config = dict(
    n_layer=13,
    routed_scale=1.0,
    router_bias=True,
    norm='rmsnorm',
    optimizer='adam_variant',
    beta2=0.95,
    steps=3902,
)
Below are experts of layer 4 (counted from 0) of a mixture-of-experts language model. Rows are named router (the router's row for the expert), down (a neuron's output weights, with its number) and show model dimensions 0-255. Each number is 128 + 32 x the weight over its row's rms, rounded and kept within 0 to 255. Numbers have three digits each.
After each expert's rows: a language model's description of what the expert responds to. This comes from a sample of Wikipedia text that the model never trained on.

# expert 11
router:093168159157151080150118151110162082171071159171069113045168103170200135113148130110171124138167117166090135109071171086125116109136133166148100149147157099114133181102102145106182160093151148089071089149112150105139135070076108100158155102083103173094110164167096131131134193112109087176082164053118154125107166159126161103117120131122098087140151080094152106119128200092133088102133134108094157106161119168155081098155155174189095160140164112099069092155133087139141125141149123140121105093139184144150159086122179151143128148161097141166157100073105146121132109167169123175172104101093184120120099148159161084162161099079109104147073094105065096096177160091097176093162124156131091137144166110176123089101149105160150166121114096150106175145109084169134137124103074
down0:094106157139121117146091184106124108162078150146195150131142057116168145162172105157117125087161103147086150128130118119100153101112155124130136066103082092074159165126132109080099113107141163089111117131082171115113118121076123099163089122142078097114137142107167105071137131062084114128137130124152150175116084115140121126191118116105131135108196172118119154113207147145098102126141131157073132149147114145098043135128099143160141131099135157081095189120080187148120136143152115124159058116085118058175169099076131137090117144130115117167144119103080168174212164048135111149173107205139123126111086161094171131087145064145177135128121152179162091165146113158174097145102139136129124139068097155149155129138154138096168179160136107135118195107101076112100177128151046
What it handles: Quantifiers and intensifiers. Determiners, quantifiers and intensifiers after the, his or their, such as such, most, only, very, same, those, and the piece -tionally.

# expert 14
router:115157140169103089169091156118148107137100174171115092077132094143146124146157149100177126127158161133123121082066144112122075116164140155183131142137162111118143171110104128102059139053097142092134094187116141108137149138118120104143141079125063162078093159155111129083138162113105120165110138095119141081070148126089161130084178117165106076182140106074158160119092146169154077085168122088083169143093067189121089098117151171175088171136132162161126101166101123128114105132139151172102120082105140124120159127128146111142176093144177174233136110113073170138101119136149110164136096106068163146113138166188137109178180080120137120160103108116059110101168075109095166074173121143151127101189142123123182091110176074151155155116134112135104204151128071164147121126145158
down0:141154111139115119115101141123138135153103148134107081091120190093087086113092110132119187143184146111118110221060136100118172124133053098155090112127097100091197134203134116123118093180076147083122109088149121148138090158137120130134069112172080149122129159118105153082175103122096094104152110159124142105151179090141094119171102115141172143101089174101100145078128071097099092108135096080165080099136190117123190056106152171159121117134135106075117106068147185114131139071126168174147105155150080217150129108143157177142068146121109125107131109135157110161137137108111115087129090165086107157106146153112111128139133134144148156161097129103116086115149165145220143057165105123058084100106093095118135092191147133133117107139146150188153114082131106074103147090105095
What it handles: Mid-word short fragments. Short word-start fragments inside ordinary words or names, such as te in teens, se in seal, ti in tired, often after his or the.

# expert 25
router:102142128154128114139105152100152110160095175164120094076129104093181133133157132120148109129162137158114115066116172083160110090151142171160136147155179102103155158088093151174077169095097160088115090169112160113128122083092115129126163093034084128117103164174091127106143181105091116167122149099102145112053154147109151110118155084175100088129133102128116124074130174156185114106142123072105161102086086147131110116142146166158121150147175153151110098130107101166063119149128154186107117099173157111128142100139149138151125111145148176157146083084094168092100105150149090176142123100097193113084116139193167128193184089101200151142144102114145159104174051108085165124160096142177138082151145122158138087094105079185196155105123117152071166186088075174151152106134153
down0:142123201158118062159117127071153126080156141100123177119171119137156110059139106135155168123102142096121128113097105207075060153075145100156128147132108076095093097122159137133128127134069151174129158119165137156149148089145139144155123208094114145113105124152143152091111187107136138151152139212128111101125145172153082138188140152086138121114149132113147171157159143140140136136093056165163125088091051167082110132186130103143130118148139143121098037172135055146133116098111171150068128205168094162144165110120150128158094093169115084100104109156099229132098086153112147145117168178104090166109117158138096097171151124088130131107171137130129111092127093097123148123181138142120097060106100122141135119156113188175063092097091129128148114118118145179083124147159161
What it handles: Prepositions and suffixes. Prepositions like to, at, under, against, during in narrative prose, plus suffixes ending words, such as ing, ure, ance.

# expert 28
router:118166146149167093155120142100167097132096154201099106112134097134116092078178164121162104057167118158129091110084175129092104114139082075142109106171123090112149140087074139114142143122137161095096119096094190097113179072098138096182178105149171149055159173166071145077174178169138149148104145061136149153107165143111192126090130107109126120158152096116152092120101120124127118085117137113093160113164120137149134116129152150150107130154147139118107082136124094169174103151141114188079127077102142096140177098172176189150130125169128153159151066059108143137076131136196077136158081085103142100102154133157136126138133087109158167168096061081176125081121192120103171102163092164148088148142152086171140081084106081148175163147116099070122149129111086147157178118140123
down0:039079111158103144087135095159125145098157063109177124120146128112112131115091093109112079123184117157138094140125129191145082155125109089158134121154094120088114191094132096178087116088149198135139133108121136135088103143096102074090191176171172072079161150166113063187139121124102165109153105136172122108106121144142122081152115175126131157085167133124144179108104087186148170131136191170159195157164131109133181112080184120137123097133129150156143169084155128099122151083073102099123157086195148167122160121132184123122151128108076111168152083146068145141117171075115117145155142163129089174140147115109137129166140140187119132071090157150123053120088104164113119124136167153134099191138126142149141158177157126096172129108110168151194135089172153143176164110104072
What it handles: Verbs and conjunctions. Common connectives and auxiliaries right after the subject or a comma: and, was, is, were, also known as, but, not.

# expert 7
router:110149150167140103175121155108151093161122157154107082091191090190138120121155119098164103104166077135080112093083172119079109112155131105143106147152159101076165172097109173119133173093203152092124099100118155112120145111102141101145157108140098147096102151154069170117162135124086112159087173103094162134085160158144119104089117089121066051159155126102172168131128165117068097091076121142091166108147102166138092092132169172108115148157153159147107116139149094167100111169147132150110077103107154069148139103151175161152150126162145140179179074110102178060129128148157073149173106092083186088100153158214165090132169095096150154178149118112106127088169101100103160136158106148117102114154173091151133107096135103175165167070092096203101137128108092153185148116126087
down0:165067119129153112151131155093142097123122190091105130121122085109140096159166136161126135120103129114119117156114107128126113109091096144116142153160155088107109102164042111157138136070155100149159109170060127113115101140176131080160105055095124162139155140125083121145085150174068145163100154153076166087063103140093156162128109120107092153236182120024124135215145091094105155108146095133103185149117168181152127098114179089101130165204148128125129129121164078111087146109145130118104174054208110103116143111142093144162097115144142156131131098127155099129107113152099100127177131095076129120087102167137108143140114086083089134158091095079100099156068192104105156104157148095116146196139173091129196119097099147156118172120093153139132136138137116136170124144081148
What it handles: Nationality and ship-list tokens. Nationality and institution adjectives like British, Royal, Chinese, and pipe separators and prepositions in shipwreck list tables and place names.

# expert 15
router:097142125135185145149120163085153081151109179140093097090145079071164077171172190104153116139149099150083071112107152100187120128118091163172103171162129107098157156108084130151163167119119151100081098151107165096110144061100092086145148083075119145127132144184097136124166146153083129168094165124118154101122138186131137091113126079154082135150172108078153103067131169142116138109108088106113165052112124133145099085141143178116104196135152142103104115109109128141159125161181151143128109093154185088142148070162140123160147188151140161146132096076134152135079141199144095153167085091086142093097047134089166143156140096087187134143156105113179149109152073084088169134139111142165110101140160099166156077099164087163167144137100085103067158149077099138154135108110095
down0:130175104145093160155152133156091170188073127097111131136155093182142155106098133161121121168014121167166127118115084133126118173094132166151105093100134079141067124139073163070120135166100119066093144136109117166150106163142155129130134102121139108140086165116038149172144181110128127113161101120128063147106115122169168165126075147102054140110117095178089104111153141120114096133114101126133110192167142136123072117074104084140161098167137143123154081104144163141070181115124128208125150140133140104083094101125202157227056133088166136147098117154128158087123096141131194167059105170126130110147127077135079138164154151166118151142167114118099167162069115133148156112143089110105097091144151093115155143107151140121116131178130203122149100108129191166134122142133113
What it handles: Mid-word fragments. Middle and final pieces of long or rare words, especially Latin genus names and drug or place names, like -xim-, -idae, -ops, -uda.

# expert 31
router:076160140165163119178119148107187102134145167169094078086132095085138138049133154112152094101139107120115124079069182155116118112184100118197111135156136095121149162107129154138166142100149167099137116099104181122147065143117072097194149088097149132115088119198088188087185177176120080161113165112128151094112155151099149080100128108117074101157107073101179104098123152166171107082119103130104173102108064177166094123153134143143109134152122120145131093179161087140119095149176149162103133079153148089119161105123141128190168137179174161151156106095107136115090103138166091160148102110084081136097160142090172082146119124102111076149134088122104123084148160080072169121162091157111095149137173099133177107098136063159139178078095122129073150130107088159130154082127161
down0:061112094113116099139114097131164097180202063028136114171130161150090165154153087126124152122120057119137139167102137158157092141047126105107086127118160111147092107151128101107159041116138102102125114128136118141155142065162116125094158142130113121186133102112136072066129073093083188161128144092177096089096065077109107117121116157104109089175142154140187135096160098132115176125090187103150135172117147186108121152124177118095151120101152108097159098121113156179143136093116117105112095106198136140155090158076122139129102095203105151126138090134158084172154159151065108104126161123147122125136127125114142139109130141083115102110096124086146107151145105165134099163108091037149156151117120130112174184117143162115128146108097129146031100142149154185160079110151063
What it handles: Infobox list bullets. The leading hyphen of infobox and list lines, as in "- Time zone" or "- Postal code", plus words like National, New, General.

# expert 8
router:103174156181184109142121168080145098157126155149095096097148103120132084087163167122152091090173081119076073117083153133121105115148097136154105140150123083096169139140085138082134163094115131110115112119094169087074166087116076086168155091158149189118115167152088155096188156100084087149126157118102163120092163172137148114109155138102114123168158092117133062089097155168139142097109104122107158094130089194157101106165166162178096156195156135143095084136099083126148105172158078155103093110142163106172185097162137126162135119177140178172176107113085185126087080131142100141177116083093145109105218149089174142168161114079167097156116113139134102105161100084105171143163096162171101132186150100154161113100126102175156148117078117097087133145103095170152148073144129
down0:112152128126078155069129126125075089018112069164201038150118119143126130103124111218085136112190163141134126114065176119145100078141131146069121119134142125141140131105102089132102141112159148143169121124071095096118164145073112173133084041108108168126115138072142046077112148155123181129125129118130178154089170073106194167072148139138120124079147187126147128124120151183142138184147180103086112135153131138112143135123068170082155112124112158129094190138110144141128093110105152198132122102135134101163148126164077142137112149122175136120142102147129103130112111055130113145091173098162134124143117184158095153151120109186142197106117157122182060142137148132138109133149147129072113178070101111099139147143113153172145112108147137136111121124188124104135180150122157
What it handles: Table cell separators. Pipe separators inside wide tables of scores, standings and results, plus heading markers like == and ===, and some word-final pieces.

# expert 33
router:114138118158169119166131173108173095199142139155086108105163081133172111117176125133143090121171116148086090068090144065099099111133088106148107157155103094103154160124103148089124155105100160106126110107083162073059099128085130131148176095053080124102047150164068140152184170164108131169086183117090169145109180160108135104104106117148082079133137103097133151083121147132067084075123147118110170072108096137140100100133162165140094188145144107095115130110109114144122121167159112178113129072147178121147165095120155122155146101166110153159166111100117128095093120131148097185154142091098212124102162155172143125142168105114125162179143115117108108089163102078110177065185117174150101117160133120146151062090120091172165159135101098129109135158077079140177152081150081
down0:166125178123106103099180062131094102130094115182158108158128066060123096193113117164083109123153100122063089146105125170197146123132113167190117148088081099190135141156105095127159127152171112088144138126065118149085106152162117095112090058112082116181129040120118145120124200115156150096144119086111152139174156126100119136219182105145076091106097089141186138164153108119139055134111106131165141119098123146096091147082109090105149078117148120137052109111169157137128147117090138123139094217118138197166149128142162155143134111119147145138115104138138183143138166164080164182138158129156166170108124090124108176143067079120110170081119135079111149119177084131110172137113124168150138182105135120070089140130150192132159149147138133103136100130126136138126110146162150
What it handles: Nationality and name endings. Word endings forming nationalities or place and name endings, such as ish, ian, at, ati, after stems like Turk, Ghana.

# expert 17
router:092126144171175123160107160080166117152100166159120136088115100061137087169192151118157087110151147178106090109104143070048102126115103093139111161154116117118175139099072151116106168109191148076141099122097144086113129110109112107144153083134151159114117129162083148107148201162103123168077169125123151117123133186138161110104125098151096124147145100121150164108104151155134112100125095132096189112112117138166071102126155182155085165188169153170137127099111082151074112165166099179097109097128156099155149079147136150149171103173199130149129078096095168120145114135176085136134116096109211086101209174115150141132168075113185122124110091114092158116184095093109182108174093172154124115161115081136181088103087102152167160110093100128070164139103082164166151106124162
down0:143064103113160130139126106083125170179161160183165135102176102114130132099121093143149129121071148155126160142101104162057116082130201121081118126171096099126075123159099147213097066088097139173144131112177110118113121087117131175168124127124121141151185148071163148096157101161116065137074118173100104108077137170084092135075152128111143134118135124177096132072128118170107146129137118133134154134203108092132104178124104139177159138152123129100101128117175131137122162081148140125170123161113146162197184125139071115079143147133179146131142129150114138058132075146100137119126104098142169087157123128145102111177165155164155089158087150127097115110127117165139137058097140109182145125218113210084122119119112136106112112080164175134023127174153099139143054127115149
What it handles: Foreign name fragments. Inner syllables of Japanese, Indian and other non-European names after an initial letter, such as ag, ic, imm in Takagi, Jimmie.

# expert 21
router:123178172171145116122085162107150087126059162173121134082121147106131095109162128137172109112131126168081098144106152146108111116135098111173063172137095105070133163123082150087139144103130197107116132153112157075137149123097131110184157106189149140084135131145112120112131147102117086127091139083109161093127173116074183098112116147105117137145175116054172142094106130133142123073139147120104185111137121165159075131133134189148055130178187159063118096159104096138157107173172124176088115092111138084115166089150128146152129162148065171177145091081078139145099117118147099155154073078104084110090149184106135126142129105080134151153187098136130126111145085089106158042163097197134110097145166107187160093126113119134175125178085081142089191130094076160157157116151166
down0:155145172111167093112187092126117135153131191123136132190146177189120134152091130122082125096184121095113138095198109103033077116105115121094144184110117118084125129124071180179166114109118115118115131116159086150087119133125058110114135124160113154154194090178086143140130094151157095111099187146104122158143114149102139076128077151155157146203162083132110073061138061168093168199115126061075129141147145093201222145133115153088130158074087129144117168068118131129143129130137092131130127094107104085143092143142120112148136122134112145152160161069109098098105142147113100100114095094093172143078141137152094142137090136081098150137110142182126148129098049167114138182108172134153110154163110133129094132093101127120084155100087194112127099137105134171130069143131124
What it handles: Word-final pieces. Final pieces that finish an English word or surname, often before of, to or in, such as aged, ending, ge, rig.

# expert 36
router:093162179180146119160143174095152083141132160157087098079123093093161115107164143126165087108167095137080095099072168133142112093146107101146092115148144089098179148108097162122105164096100159103129124120089175097085145160092137104156179098150122145124092163157105166104162171161112139183115177098059162101123177142103150104100147082151112126131143113097131118112112150188147090095145131112096165107155107174170082079180143168163115165183138134137119129165105088163100106175189133154102087119166155075153175086131171134162133125189165147153185106101089182117116124161160084161166124078101091068101139166133147138154156109106163146167113104118098150100152127080080168127147095155126070117158162083166175095090140106168159158191100102097093131177092094179208160085100121
down1:135144160185087121149121164180132150097152095163157094154129088114153061110146185153133200057121140150086170148119152158062102164115124136074097091044174129116147105154095097100128078160122128130147136086148153174132117115097112148114173222190180126173134112105124115139084133138148151102122098127117118130165089152140105133088128099130130111136140079138171053117113115124119134152143130140133118137128115051122142198120112131174116135129063093119119118163096115073173152090097094139109164147064055118181043119123132126113158078126098125140186104149200107100153121092095203130132127141085135153110146129138113071117078143068093115141136134174072071082079121177111097146156098100094137150151101117125156095108089159100089186161090155110098111139179106141161104146124107
What it handles: Table cell closers. Closing parentheses and pipes ending table cells, W after coordinates, plus modal and auxiliary verbs like would, had, having.